Experts of a small language model.
Experts: 64 experts in each of 9 layers, 96 GELU neurons an expert, 3 picks a token, a sigmoid router, a shared expert of 192 neurons.
Training: a variant of SOAP for the experts, 386M tokens, 5883 steps.
Below are experts of layer 7 (counted from 0) of a mixture-of-experts language model. Rows are named router (the router's row for the expert), up (a neuron's input weights, with its number) and show model dimensions 0-191. Each number is 500 + 40 x the weight over its row's rms, rounded and kept within 0 to 999. Numbers have three digits each.
After each expert's rows: a language model's description of what the expert responds to. This comes from a sample of Wikipedia text that the model never trained on.

# expert 33
router:440529457515497511543471458525507441508479502474466509350589462495489529523448551521507556503575480539532463478510547445476412551572501559474523501408544552504531469518515455571562448439485476467537471489502531551508565507436428467535490445467387502517510487556454441493462498480519537528456541501534513468482521486540436517502457468473494482473541460504490442536520515472514572604460506486491532443496479501468566516567493515523522585492453478478454508519507428538464513520530559442478538511494497487520486458483458499554473533498486482488463513524459428490452424490490476443
up8:443465443428471546503455486450474511576554531528518534531492485503523512540421475535516550483503466463573580453493444478492468495552488516550559506500578528499499501500481501475477433515460514489507485546571537456438442531440511550531576463511456523497429495537476484483515488506548481541494482489511501457527449458501385456475445549565494476520479555460537541532457507576518518526468488459514474517566522470447506475587439551512498452458461548384497542562532477518522424480504498412521509450475473448485518554454521506479553548550447465482513533540509496512597531457497456514
up9:512527550504570490540585564537465455413462544508486494471460514540484487483555442468521568530511542474489509406500471521443476539480499530471454557534488502451440467488499507504519522463489420545446518471510499461523484475513465497450462556473461527484446512474491461530504462437545493455554491484525550548499540522477434540432502464488448465505492500504500452487460535473501502482468470451481536486543547569484516437600514501521524519614515438450575430448519473559439446506581500469490500535476496524476505492491465533478409555512615556518434422452522439500500477445519525498
up10:454544565561437555563517506421579465518490535516516497500555518517498481501488506461497481479521444506511413521503392516496479519531508508461584531497576454534395454518508533494497552483454487466516584512466454483476476532522532527452457469558514570516507461489412523512536550535545450553461577460481436495554560546441550507561470484471535473490512421518505487491467474498511414527458498479488462470501515501525507518491492447500490506538396433543490504477506484513539454530532503509561551504552443500471582465522517514539495418445443530535496473545533499512496460499540488394
up11:485448514486446481502476452555537454528510506500472582473504510549465562506466540494509550495459543472584496409474531503507447488511440511476491474463479449511444523424572429550475525491517440569477497473466510520493541538517451453468423509447456465483452523501498460444493496556524514493494546547438451469519451498457430545451586434451479503490513399474511521512521504507486526509467468515462478523437480618448509528468469500484502370490537516528514465493523468529457498485472545471495494467472475467509435575517529466517539512497538497465511397556463502475487437519541490388
Description: Mid-word name fragments. Word-initial and mid-word pieces of rare names and technical words, often after the or of, such as Ab, Ar, An-tr-im, ed-ema.

# expert 56
router:517569463496472496516524483476499430506513439482439485455495470494542551482497518458536569469563440498482505486481541467532550525570512606459512465475534497528591472496516507510471507472517491432557510489523492541519521432516526536584445458519483498504502506521466501516487535463497537500532522460471579441456528453582480461499520518486482456412442447573515495537533539425486563490468566521474502469500439470573560576550453522460483561460476457452398532524474521477423492480477552488518493534529475476566439445485511433578462506520519456543538481457463513436479429470479437499
up1:541524556527468472507463517542455452523463433548462414459505520515514525412467470580434468468510443493501556468468466519465486504558479419458488505548427536494462577528491473499508510532533506427503527486510490534447405467515504562573503479486549496475465554479450431492525545562563514408504547459456495520514476468461492491463453484465593457434491552460520463496531548461494515503488576472486511487476478477586445531478430521476494555454505475507560548517445518484534550485478493491519455597576452479500519521439448531469526491495556461570569461518527468512553499502514521509
up2:570548503451533529561515497448485517497479472506491503473422450498520509551527540465560512515491518521484469471542470444479529507526543565501480513536480554497412478509504432554344518532491512482521503499469446537515468440521509531541480425500489432510480568536505520533535507422398501526518461481506526401507533503539479479497495493522499470446444574553466514545540483491483502468465504415504473519440555505438523523539559495463546524511457466579447591441526541463492497535456538566470473468417538470517571502514461467519528478500577530545470451515428471475531501510510546555
up3:481528466561494533486485527500545542425546554516407505505465462497513510535513556446539426534571460453509528508517451524518495511524541512490457459494488514488506482554491484524438508469513518508476475512502525596534518513557457445522474421426449461508512528499522535521555448513496398468525534534568535510485526531515426463550457434526479464488536485425496517558553500445425503499520564498533548526515525581462476455509485532537556451474480517554542504470523401507446447441478435492497500457542520490563455377503461514511449474492424563535545528476528497502470487536583473450
up4:472509519485480468450504533474456570420538570458559578460510491438498523455518513507523457533496470501423530430459443484551487542460561514504465496467467476531481504406548468570510500494440459546537495477518436490490443473512548519555490468536468595535551546469510533497530469561492568434474472476498530439471490462567566519511477473539437533491504453497469470599471521448474524573447582479423455527547430484544503481487497497465506467492502506548446536477433502512463534447541612473560549495512525453463485498475452579527503557476464458487465510517520503487478445511504478525
Description: Surname opening syllables. Capitalized first syllables of surnames and foreign names after a given name, such as Rap-inoe, Ros-etti, Mer, Nov, Bar-aket.

# expert 31
router:503603455509465469517508498526456415494491505487516525521495480514535534476521552463462591471479538542434448461469503511516470499586462477459471457539449471520540513476561482451455538555563486391467455523536508549491521495514489474463486476525449491500458505627497491520508534500449523487490522436519492460528515533487441481531569537466421479434486402506534468557473461532495554502463544545422489501456384499476513592456494490470459493524513494466441462510535474483466508496526487508458543576593527471489498465504451477594523500434585504505542503531479516514493488475511535450
up0:509588498404492450553477503531412451452416454520488545597499464452461482505527469472529502521481495523478515518481460528551526550527443494544497560537562483477487505453537485490509555454528485457518495481487471501455471482538483418597520481569477541489524479493517458480498492419477477491521482564487435417458570519500412478568478505444465487563498393495534551490582409496512503506494497484499543570491469526533533504481460493533547553528526537557482492507448533509575485498523532510480490520565551450511549437507517513488541481490495518523415426458530436461489515511426483505
up1:451481551430500491514465444510498498501455499505503510424521474473459518464437492435387499546510489573494531490479443549519451448445448416490510518530451482540533468499552539531474546539509513495496453478381493483494547554572452527519520542448500425450470545477480569493441522544462465543591505449515596493515468536540466489528485487466506444505475498511513529606534464516475520569470555521465499463475510494537484529492549467574509541497488517578568470455488469526529459502446548548538561544526459471524548513462519494542526555440536454434568487482478511518522542455476527471
up2:465510556498598490517504480477466497477541566565460459602428545536448497552541545491541491483501503444478456523450523484517478424472529459573516499497459500577507523537530444471511499448480466505451430473402473476441506475562462484489539546428493449521564434603575464573508553510520530522436467509496477554488525474520459507479487487481576535495495573603472485455458550412528460564512517511490470502473485526447467473552532543516508484444541523481516487496548496438484454458546565531506478525519535476524492476543451514454472518464458499498503512487488483512465434545484576518
up3:477542474487569472496566509518472457507557452509488488569525479435474519538483491484532570489555466486489503479537506469556495501476491513437473520496495551496563523483447588445500503458560515483525533526563533529545456512477444492485522511455474480572465425502462539503509492512500569472493469500539474510540539527516477537490543516472524536515467588427520441558496576532472408499461499466502466486510410498483540562458576530546509474524556530505499474521527539609496442551506548530412522510641462511517477446525462480479455565487522500482406539536502394491474547504473520522
Description: Title words, name endings. Capitalized words in song, film and book titles (Day, Love, Dream, Winter, Good) and final pieces of surnames.

# expert 34
router:489513466578451504495488517475482464494516448456462509433475488546550504516411513446512436468533468401491505463470567378468520504538553487452436485522509486510573505586481504546498485536575487494479485439456400560451479470513491505523508495501533484391465461521517497517405559514442581507480538437496485475529502495517451471529491505507483466502499442448488436533493467491555514481486592519456503490454414448490415566518487481489491560447513519489507519518508563513500538539567483521505538554545437436521530523491462449495491551460564490550536463531480539461511479494540479476
up0:618466466501490431481514524462522535442532505472481502505487502483523504507506483445571451384469487476498565493460491432564474487500453478454463451459571473511479451517503533535484450488474461496481585532542445537487482473536463496459481465434487451470458470507598499545551470497495495540475547457482513461609509475526470479519519450543500501464454493471517496499539511470529481491582473473400440541502408494495505539502513500551498478542474562575525449503454430414547387496462440569540509494537545461576468501487490499548523482530495484509534466512548454516534545465551492486
up1:446569461526556555479517570460492443447505510447548489586503551525436503515498492513537445464500472482491554474474494502512495518542460468559518516544482462589521487526509553568460477450504543491439537527495537505413420493501549467526550544485460430479442478452578497577504551439528550542454530560536491557561528449495473508556451562465546517524471485510508508475489598526562564529468553490461514474516585534495541518464565468552512523525518503449482508492500519518564504529434478516490560519529501529531511556440434547485549514459495498451457487462565561492535492452447446484
up2:490372497459488465526495501476534490478543447431490542497598557488483515522443454442495506473500467498505503497493559482455488545491524543556453452464491488448550476466490524521451493505473502524374475522505452506505467482511529463520525470553536557480530419547528472491524544484501569499539415484500485460472498498441470490488489508467453500645485479480516471406507450449453491493519467543428558491411475533412491533479473488525492462510429479463487536550563486487561483503505544578437491436484509503554479497462458417547540537540525548497542450445516544499509486493528522453
up3:454510495544541513601548567510467477448481502481500518446479491560453547436556500485504513470511480453459473471489499469471479474465508418478451508490454473532515513521453541575445483533538429510528438581400532566557530458479535473482526480498423488502597517489522511525537571505511546574496500557535491435466468491478492499502500523538466536458591510492506467461505526460482544454478427496589538509494489498516584459555489457495492580516519476582570501467493517434441499562521466556509485474533515503502475551557447500532513513461518525532490422512509570546557436508427514465
Description: Noun endings and institution nouns. Word-final suffix pieces and head nouns of institution or technical names, such as -ation, -ency, Center, Station, Committee, pressure.

# expert 38
router:474475414515490453477499494503450445497460413470497476511473490544575583496432496471432505512544471485479497492509565466545479541589535514488542464459498465504583480570509563522483486476497476441525463509521536530521534473497514532489474468476524494434478446502458493499460511488444508507475520503503494504504494465519481523526557559558516454427435378503505452519516530516569503588568506452484506508501472469533488552566451535441478480432511505474459500504523557471471538536538541494515521620539500481471452471497542466529529545438574401521536467487497591474480395456470548480
up0:448453495473583416544485523421501431450574544554471451459562503489500523502510528531564495503506491467495452500443540522490523442426491500529528518494567539502524488527528510545458543565456465488516515525482487574533501565454509491534527462526444482491487458548482539423486545502462565542424518446414493536529471501505505448570435521520544494516490435504480511446411457502495503516575537575498492416547457492527486538503563510477532569486428483460560503473540491506481514541532449455485535467521532503547559493454508474457482535517440496444437562499488447493541551555524492591
up1:517563499497477555460590569478481548518535472525588463442524511526493500538492533420563514543533462519521461421500473535512448396482543507505517432460449413534536489506485508441517538510498468536551517473521475485503555552503506517530521445505503543471509487576478515478404449435465496482509548539491491454472556537466527525468515523470475486502433507466570503490507414511517471476458443552440405500516532447487502535557455501465456467473502472520498466467527486495568472567537447555473491548459547469462473445478492444496490547495495457572417450438509465475479530460553590468
up2:461497547483511469484518460526450474499545476489506418483512496532500463505466552465494556495463478531524520514524541456526506472587479515485509591538550488505589480458484453531436470467479485535482463447458461479544540507487519504542513481533523420530508457489489460459489496460468427474568561518496558419355516381496552517496495468527419527520560430539510483513502505562542539462464528529536525517573474485464510459582474555460529486503491578515419520479538510434506461547474487437532545529529559510459489498455498479484550506454518531449526556424549496439500562510500536457
up3:447538504491484442479439550518511508546507507520480514570506470500564553519452442488453444515494545512443499482574522523499457486406474524455561482489436515466569562480480536499467527462440494441489546495465497530588495442486536489519516473493534486465586512502455468530465498498501506500471481474459478520515390474455400550495516509522475469446486526536464566489441507516509533587526476562447512530471555451509518577478517510461507476426444504477494534504484570518498518525477542563553442545519545393465481531489477506516534557423515504427536422481484496533443481539612488509
Description: Word-medial name pieces. Middle or ending fragments of rare names, Latin species names and technical words, such as Pasco-al, Tiph-ia, Flu-or-ine, Umayy-ad.

# expert 44
router:428539427470453508553534436574456458506434443522535483404478464508531521533460574500600488530532510533484512469485516435511444560514516471565468482491573600567528467497531509479534482414543504425524491497506480518460487511532497457530514469492438473506525515509534405471496510455461585593417480445493518484478514499534472481528498549465512504517488477495485470565448499446513516474514526474468510454553425480510498475475493576522566518482513471476525486540455498487556404479494501500584569455553484566454525482499451450453505511507553463480497458508497498500481438496447573486
up0:450533486524528493503497485521500595456478438517505480517509471368463531504448507513462511468414480543496488524495513510424506541529467527424483489476508526536434496492483475547511530510516502525553510452454498450476457455587530503508486528529539452507508536483513557513559507455573550497529551518474495542460551462538419549515512518476524481509451513506443428525493512509494487508539520544483502496477415401652460490435574576470517595518529550473521458494522506544525411527510517529531474441450505510509513569499454502466450498491531513538526534437586498456492447444483524520
up1:465585546539506518495504554564466490514468469518470518526535474523428481554530521434526509516495532474473475508377535479444477517464504533545556507543500491490457573432476427576499508449523506542492523489522440479430512536512420490465560495543424514510456528472467475586528445481488496511478454515536450487517510542507473480525512488512435465448491491431559454486460500433479496477506467522545448474537407439452499561582569554538514459460546585550457469528491545477537479440556424513520483479549546546490486497514494507469493521562446534528576532563501480512506502451523550443
up2:533541435491513634504503520570561515533457495572490527483516517522423446524478566513522475572604504544495388440483502459461520559523516489482477503532551453515481435457526528493490497442453517490522506477553473446436504491455507546527583539454486561537442446493539485489509555446527528497523506527431510535514499471496524496531530537463503515594477540534438550498502506543419450514468473475480478496457511520441509479502526502500559502447481497478462451455587516493521477479456467487564598440507510520483535480489462447420431501451515453550449455430508514538521492512489463486
up3:538539439488536506458530474543480530520501568557555521449458431527528483450474524458555464457495444547550537472435477472513476537459485517485424505493543616543447486477476376584485521478446449505469472513482528466456500519529494452487478512481506461517482545472533489450455471476511533479487473498480482532475549477570475438525560538562460441474517561450501461442434511586510515517536477457520415518509539482431538472501534513429458472456509550510483504463484515498525453497515503533480419501574430613520536462541477451465468496560507481500500445473505440453445447498518501457
Description: Verb prefixes and stems. Prefixes and early stems of Latinate verbs and nouns before endings like -ated, -ing, -ation, such as re, inter, dis, pre, res-ur-rected.

# expert 50
router:395533457472428482498522500597454487468476501572482462539477508509581507480404513420458476470574444563468495497483508419498508490554509547474491460528432521488539478518511532512518444503533402461557480474513565538390436477480523446518495485521503482463491517508535530493440437516456536491533515437527519486549488506516517588539562518533468491472524471423628483489478497492470505531484559516415551517504464525539488459516454519434538466445465527465519501505571440490503530524563502550546521473532496506454500543516452498542521521457552513559545475499460504517498480501473554458
up0:495512560420459564554554490482475576574491542512477505595517467563553494541454521473503426483455517534458503516471548518529537514534475515480483497524481480494467497508488584515486539494491464516441577513499585476442496537505482536520552513524512437509465574541505548424501405542483551555491526582467513472540569529543529549514460548448548476561506515496543510413468527447491520556480580469445460509485479524472449468498467496526473556530499428520552536528525526511419524525521513509494461468569481483537446464524454475461504524518527508476400461580486509537470472428526469440
up1:494424480431474536473525601493476544440484452472499529485492498508557518451473530515507459532532490509497507510534486440498545448489497488477527552547519582552483477518439511499556493513511533412491470495497507505461477483450467471536474519567486610497554468552604543448483519477474518499542435497432502525529510523443436514525396550476520500529506536437492488500352535504446473523478531478451582518518424465464496563467508484465448506539495515456464483488537537478439530501573510471456483489447524500529506446500478482528530545532477533504530484572512549452439529548595473442
up2:473404507503523548561539501522475532550385471442426499556532498470501445430478520467450468534518513494422471489453592517473540497547470508466502532514539519447463467431558467523460449493478412469514455506464478535436478462478488468496563463450486535470612532533529488523473443477476532519530435523474532570521519510450495520408522554499547526469497495518561477498474457480451481563470512602456480516545440478552499541494552519506495502572530503409529486476533500499484498511567487534554458494545482499440470558545535494479472489518536500431516520499523561455472563489475495566
up3:468511535463529550421497515542476518590497450493468488447515462453556531519562477480436461501518477526457495567576407415481513438558479545442413535561483445522536507486516468433450479502509459519515475498426522460439477551421495436448490428501504504495520501501460548478482531506529452442531486504520505481471545509516535479478485423571591529519532501529549484487503453471531452516496467423488490546495487527533560459573476592451544466558498514422528447525499546533466477449455538474478483467488546505474506493488491493518403512526456467447534543475563541456492496478454453470
Description: Word-final fragments. Last pieces completing a word or compound, before a comma or break, such as rob-in, overl-ap, Titan-ium, ocean-ic, web-p-age.

# expert 37
router:462492502529483578514527416515434463564500509507498482491467454605498512540539529477514520490505422456479514462469584475513510519525466473515485532406493499545527511580402525545475503521464441487542463474501459531444519513448454460471460482473481416509488490540457457438422512484518497430505554484449506434426515500492466472561514535499490512492485449593490459454538481453567505520422502497460493445452443532469476514545494538460470522472507518519527500542564530457464537593539428496506534551512398471487486514441451535532488586488578459471518453495502522465533532503549529498
up0:503471492513419521481599566486416522496466535451456511508486516592447434493500475477471497523430475481399574423521534571465486476553553510469550499509416530471443524532514462510480453489543481474493500577417511537506474512546551482480483488491504464471495563518542499439472538520510524463512524570476469466540443500563503468520514535482526429469450497519544551501513547502506426467605515448461532494557539493517537566595495465508479539554572504446475527499490514487508481513442443495515487491439521520448560539489557433466484466477565527480493543491446487505553518481454442468
up1:563546515526467493491452564527462473532525556514499543461485499481505481575537598463523452436565525480530501500463517471445457421582583488499509490464566474506547509494432426527477531540531492482554510509433517518463594510512399515514474514582540456491539511466485520459499506458545548537495537498469515488462584532468518407553500516463474471502528526530489482486516469459518498470495508547473437484486438550511478441529475533559430570467510436476488457533478420599513465513500464468544477522490452421517476507491529506565479477536490472428517442571425542456481499464519522512
up2:476501544568493550478470545447519516536425373458543523532469474509520487542537495478503514474465448549477552508502472520560484487499467441473457491578510527538510474568539471478558482508490530531540569437492430504513484526552556454474484477477513441444524532474512411473463439450534450487512467512566445463514497490488507479575482431476495442527454479584506482461483542551558465582480520512551536464549529551470521578489522571484515575480511522571485478513553587516465523505531513522528515533520498464538507456453461533431522475477452504513598530492579418517511543521493462475
up3:480476411536492385546441555477466481469448481518453545570429479527516518569512447522492558546522479488432516468487495498489524549510520500520499514494510502520456486471364512540484441452517445472534513527519475533477508565541488470498498497461538524511563517526517504507533509497537554489508463490509496520574571517500529489481461553443479451472561520524548525444541433535489541437472513535565498398496526558469482508494583554476460542500523434444482464520517407561531469520496570512499508429529454410469537569493522519559462480502447481482485554456537572520488551558496468490
Description: Common nouns after determiners. Ordinary nouns right after the, his or 's, such as season, film, death, castle, wife, case, success.

# expert 46
router:426510398485483491574602437433466468477466480503549444537494474512584546537452537453520461514556449477462527464497559539557460530526451483523479518476505576499507548511523554497401450488444492486544510484572457540506446479537503537516519498466428529513429443530537472513524465524463519547576555505518517490487537514520488540512498595516473586390477494533520502484495558530456471488504561514473445508478481532540529516560532474466506498473474493428500508495531486556449470543510587465521523540547478456480537455483497425576548519479521508516507503543426466489476491493567492452
up0:535562411579505507507476553501542479421512545505479474483463476483562422543478504472498424456469491462490514526450519515500552490490514482473573434494556532547568580425399456439512518473510453487451550535488565556492476485506530567540481449538456536522438429492508491483503482503503578582507461500550459616500517530550453466500523477478503409507513472524488492450496538557545506461518514512513495473542519474508463481504511581506473499519496522532486456455468531448527475529551556527437489513541455517444437454492478488531427471521494560505452568451480470526530547522454570526
up1:524449546511537520562595499518447502572511438500470520452491547502482523544464494454540508497485563572519494496465462507458464451480431576509560467493486479521565548570490498592502543541468441465552548487451535463517473483506484529481533426426409426466523458546488514476516429487478480557567496514533521543421500529495521487489454488474449515455475491527495529541425579506477493453475490595446481497499442491570490494563520541571467488547538511511439489438436485498450423543548473467442482502527459497457517478481535530455458482490476519484514548565437528441530510491551494518
up2:509502481486529507487540471488426558454460460459467521488505571508505488499447492473528433540549599522545531506467506527497556508473468494551586442458475526500480476493500431489475486453472548506523564636455464556530456487523544489420539494503481503480566486488495525466460527460579533419463531591443488465514536563502438525525441456544469560509461530480515503458534520444465482477483490505446494507519463512461488439512472503450519524485457513475528510527537520484437491562357464460416531517510470450471578534440457483477493518492512465439469537461524505446530527506489529420
up3:513530544537495472519487487484455479504454445520552497483454545479491440517517503506498474454433537486428461488492504500528500469571490369490557505525511517497489630497572505522477437491468445527447472554507473557493476439514514469520539451457464464480499496445486403452546548427511468466566496555457474484533495511485469551479491579486476469506499444534512479516525523502417521543477491608522457524549498537491494498505489508423511513491441496500466517474406480532503459468548501445490490486518463490456421493481436571467469460496481529542471512559384393531482506542446503539
Description: Foreign name fragments. Middle letter pieces inside non-English personal and place names, often after K, Sh or G, such as Sh-uk-la, K-eh-rer, Umay-y-ad.

# expert 35
router:507529487534401539529492451445466447514468456502522512480377449566478583573500525399482452531486445461531489486392561501535530541514464461444487521492515493563520433520517523549564476523581494450508590532482505530467489454538551461551490482489490555515464490546518460466501537520495513572413474543530408463454483559499472456524499511486474456498536428521492474552461493438526494519516484533498547470537500511460478491510522426507505514488515517432455482522488564513482436598531518492498511536519452487486488451475409516495500527529558478497512459483473571503539490499497415477
up0:527481432534433450528493466562475511518488574476510569544440454490450529493428565532514546575411575537445473523509449537557468503464496512456495512500468485512523481490519446486447544498482504542503493469486451563553483588525454483455500497479483552539472554539478524548514491448471437502482513541462457427460475519472429540396551471498559471560541528492425596456504437503487503523450480503532441465553458535577497460532514444456533515477550510493491461514446470471484487478535492502468573503549547511464451507489481429461554489531517458490509456443489484541497532414494546442
up1:522542534575586597497532478548441514500522546461509482538435492421497516512510492480478497512507521485493515480429467493590504477530477405537437509531547484523428451466466523481574532514434489576543465531516522543491515549453517512539484480529472436494507516429528434474525583540503505520548468474526486480455465459487480490553484411517448517542442435479513475496547469468453509503404506434552407453529504550485515450464513486581520551465448522528444475520541461508504513487515483544590497510507459508513562508522486549494491549486569494520529485541470478511579536534460411463
up2:530394557542489469477496500504401528496523517436501440519503509525522472549454463478532433500480475484545419533477495549518520559445526510535481543449556531518484554503534513547535463440389509449481519533509463505476425435519536504527600487485449526474496499546510570454550551473485418531479433496539527514543515520529493495530470540490444588414470501498492521500511509522451481566499487503523527488500482507515445536475448428577446558438518475454478556472486477516570472484495488472498550475441544526492524489416489518534477573447489552499477514565560502497527572555508447449
up3:491508462528501592571480528432430516478477541485449512438468476530507447566487484523480496470514527482514486494467445484488434543505539536523453462555533512499439588549531496520453497465588486462474464483545518467556435559489539487463436598582484515491487449514432510510520512533439461451461501532474496494495490533472557526481509505513538528526543536501482491590501438466570455480450550496534500457469532524488523483466431541486577532526513547385477501452553476495517497532562475474457490484429492476451469536476477507444568491574501469416519560448539554496506498488498488396
Description: Nouns after prepositions. Nouns or word starts right after in/of/on, such as addition, order, March, stage, display, and in-ert, in-equ(alities).

# expert 61
router:513543483479499526545558477470493451581468477460443493518479477485452527467462511519531548528531511537477491504459540468638550537520514541444475491426515582574548484503512536497476477469517486460539540510518513552551515420503483528514489482517457447472479436517451462492510544431547514477494544455512526475447549491562431513477467512460448530477518494550534524530515519414449517519502522534489507515570487462540568516569500488456575607510431508413420486521488453532499454538475557501444542440538540516476477458485537438567502505524521445489584486520448457456459424512463478467
up8:433479497422503500492510571403431535451556489476500501581453485532503472498461503517516516449415508467486559537430468494508477515460460578516494485512424513471462506445522505509473513480526555477505473487536523492462492511444494453436522522463479522427544494486615564556444456465489522417484517507511490518465523452518500481520481535480511534491492481524494512509533477503544457456539464475462452525560536585554498461423496607555529534574537521498515510515378475462480497436514551533572535474508547491533477502535517483531521421493510515554475484495482500496551492405515571417
up9:576437474498545496541500468521543502430480518499588539466518484481512495439527517444472513488476559473451516470478505491490583581516472516491474525505545577477442519495480505461492524510518459609606510489522460535540496455486464467450461473549450506511476473588495439409480492483516533446558432514499511516539520518534456559536417504508493464492537535435583539486527468467506445570562418491502487531419489427451560520573478470490479508532484529475464457504414550434546505505492504507480476459515549450461447486498550515489543496548529464518489513490454510528506523546510605534
up10:509535458574562461570571530526511569532533477504508497510519474581513477489515556536533474415504442468487536539462511480517500520436488550539538540501517495500451492553473419511471469488424460424566497532520475500432492506389458566558490480543490476532517421531489462448501444524559475512601500505491498532473483457570528448485593500524539525573419587489534499511439537491498523440466417512537533491511506469512476510510460500506545486516425473462453427512467532472490531487489486474555495523485550538443550496497544523490478488568498491469538498474420460498593490486473488541
up11:461538514514496482513499427545500494488530531526533515517496527542578506452497417447486522493557464540515466454493444475588508540456466463489499644569527441457492506484434470520556469489539495499526450518481468531450488421518540520519470436504531508472449485484547549567516542498583485460548507476483513492486547490515488485446424401515483481502502497549460474500488504493454534559463498517452407487431424565484545584512464532496545492545482482524561483609503585523490533580493508499477491558514507442507552547527492515416471415520511527530555488512489516513490469501470541479
Description: Name-initial pieces. First letters or syllables of capitalized proper names starting list items or sentences, such as St, Gl, Mon, Ro, San, Mc.

# expert 62
router:460408506501454521521479434446429452518524473491437506520480399515511507592524516445464475563479499482505458455473554412586541527557452494448464525434476483505559424487450481535546529530497458474503468419539480500441466483496477453513504486485500479503446528529419433488480523508465515464544591513414450433497490516530470489558572604548486499520536481549494456498504484456448514552493511492444467506548521563496522477498445524490441529456462619514485541521454534501513489571540478516520543497515481504471510540473539489543491527513538565488476469466504481552521502417491492530
up0:446484498524454470562476608439509514486467519566573480511488445546525551534537573533528490451500483402509515484529504475489552519476465480522498429553484460450527496560494459491500568519525474453489490614494452501482482493475404534543441495504532522445582491516454491479519482563515521463469498484449441508482463529579428461504499557466504383448453492453480532458501513472555477516470532480532514474549499527483457442495482570478451461521463539431516508528536533516448461603458506556533514555453558487505486502522520501502429540498498515474444458492530492573505487436521570515
up1:506498494534574470521461548518521501469526513479443525438531510473504557485465553406466538509474521508502491433552498466501585512584501571524436423515471521522539496529473534545464493528547440458458472565491465486425483455525441533462542469550487419505449554507546480556563532474503508483505561522496499556515506539562428483550498536593523575535543555443562501460446519452466476529485424454557471471522500491420520454514540468532523493496507551460517492568516420532464432483516505547470454528440527568519511460489531508483538510572453484515491552490506486500470406526506456499
up2:556471450551521521514436488463509549480455515541448432503478404494545506539498554494475516494501525494526525524459431506471448481526444491480497466521517533532520457457445511501505504480462482412518548490568559533518483511507448414443543415507517466512444483475495455493497419504468467446488472511507467456481463470463517518470513535544405534552527482546506533510505443511520457558422540518439497537549446509553509460467493539543498466481498482469611430450473468519535488575554449576534507532452502505457472518453512563505606486466544529415545451536575469561540534531521524493
up3:562527452515504553508493548459504509485485475450543442476503468455481432572449553445547472439508458463523511528469566466467467456602487523575487558451489447506476532522428493473493545520505471533558480514461563509499552565466569464490536531519539484528529441489527515456508549496573542500529533512516548476484569514497498523500510563522465518495520458556467552457444530469498514589507486529457498409530623486485457481488488501460453448473504518501507425536491470574433461496509375453515485521535509503487524539510496500561469568556510456538501530513550444487477515474470466598
Description: Plural people nouns and objects. Plural nouns for groups of people or things and object pronouns, such as people, women, children, years, him after tells.

# expert 13
router:409450459498419496514477472399463462508540422524567501497461475517532509522488504353412535498570468508476446462487532421517535522547510535530501459475489505520567445549479505543476428541520508491514545458544482553503513509460524503546514473441487520439483484531457446491414528431463509480530512459512458479505499488533481573520550535569508450412416458527545468522528507469554493532513522474477524446475487517435481561520467479497470539495476519450493470507506571434542480465511546530550507586499494449494488502484515505503443531477575467485534418448449557460485492468486510525
up0:396476507436469535511562451492535550557450495465455541589505571586520432490499443499501537464498485478465425493519481475535537495437502480546517451524490528466524504426517532574475560446549502513504496551483519448486446485543497524526534511554489488458441462490500496448424443473429535484473481522520482450392483535533455567432566511582457517504509539505525450587515541423464479483546475467534501514511619513479530419508559471559457476520459462520464462544545581515511510499482506528541536456485519487526480467524469510462499481462501516486569499532491455517453490528495474460
up1:445628512482420488571494502505563501526547498468524481523468484484486582513533476469535442492516488493481466433422487520429502536566522512517509492477477536489536529502469439588482447495557464520501560535530523571465489498495547557492517467434536453478521539523483452417525558529462515449443555565451502539532512510520539483435458511543496530532549474463489578563510503547408471510499577522445514528472562551501447474530491492469564530428466444513433523496462440495564481508557516479480508434464475534465499552490449492518518536451437530501447451468518477520532487588512505532
up2:488568518512437524516560529509464488518511490522560501419478419477464464499491398544456418460598509570463496414474545487454510486517520532445519481526485498549544467477466473493505485465471471511518496413593517496481486481528542465480456476560472476515615446510528460539486459436457513530521481509549489425566494542509514483500469515512489492480498534616512507530597475473465528439528519468455451473499481456526516464522441493466527516499541480513530461494456528442525536440557500471481476509506524495472430428481474493539506435430495514585505456585452432512515519508539550542
up3:446455534545513517553558440502485460426481457450540516491473466541481529447448479434484482572495545540539533454488432427521566501532415439471479572607514551482467590520525475517449480529528545543533526441544489569498517529499586567517498502541477505525493526480571522458440521456476550481505467511519558550526496551520482505516519468486490515515451498533473540482488538524508507532476464408419514395599528444480512490553481419541521484540457496493562510531517457464469517516510568535454501473526568494569456538494529523507484533487530483512485483524461526436516538515560486533
Description: Table and code fragments. Word pieces and units in tables, coordinates, formulas and transliterated names, such as District, ović, mathbf, version, coordinate separators.

# expert 53
router:507496465526480472471553494520480479587482473440445521508473484483453503484558507468451516494530497542503429505458569514597496523626566495502438512479495514562565520441465522487520559445505441519554514533461461603507548510503528524452475469513438471466500470535529410475451520511484591558556522495528527524443560512545436470484458497477493525448539438515572488539480581503542515538562505487472494504517476488527512516557489559559481558503442534431504485523543470454523517551491481508549520479537491475478421540490583442464541534449494491489538490497426467505419507491454538453
up7:439531446471475497424522525554515515442475527531468469515581508475569591513467492480503453429534394513464549541434431504441460532492480424448462562489407439492478420436495515463553545491500464540521494472482497489469457455542471599473464494479475484532539515458498487455512527469433609494501492459466478522500542525505540559481455514498538455476562528488550470509481525507518433581495487570472433497477475445478485446542517491428530517468527480501484535510461503503565476546431512434520478536498511466418479538451463495494532507511472536542517444487516466508504517507475595477
up8:515486510531536507485503420521536473517458526503487562518446471450504573528494558432522545520540575474479548515454510492486544451526498484477473521470453519550513467444461505611458513479453489473401418552508561493493518516503554532526477455484472580465494559489500452484503544530532457504462529558575537541420481546496442445503478512452530525525476463539558461499573400510449485554566542539431457458483564486493474542554525503470466538539508531545469499503464470515431497597500473461441505538524462487539545496531501501452535543454452494392493490500469482513503552554530541455
up9:480554475546510543534484507559513483508480485464558525524528469448454550484503485574541540480533520569510482456499474546470456506459507458550468503511446450486469503530524425532431548481452478424457500552495430486467488579551446455536489516449523413491538526447529416454484529539533505465508560532524511469515523492484434480428483496442561468563528552474669442485441505503479516503571459459529534519524522499482532490509537476486457465478533468521492460517473500499559539531499469445485551556483550546426437446456452469498493538511438502524551437507479438477494477558522512434
up10:460488544493480550515524467477560416466501456451500477446424463498571457478419482508481508548519519486559474435475485539500500451460524531524528513446432541451463477532515538466503465556457471508532531435467454587531547477467414531473462484545441473524446510590520499524499534486492498514510573511484479518440578513473478508462463541490420544515538448451448419573471494478441596445548558395535405504514492516501485569467475539527529568460555481521437472502482485476461502536449435508562540484455460527525482470478478479426495509520506509512495540471522491530454495512503492512
Description: Name-initial capitals. Single capital letters starting a proper name, often foreign names in tables and lists, such as S(ölle), J(ovi), Z(agumny), M(ille).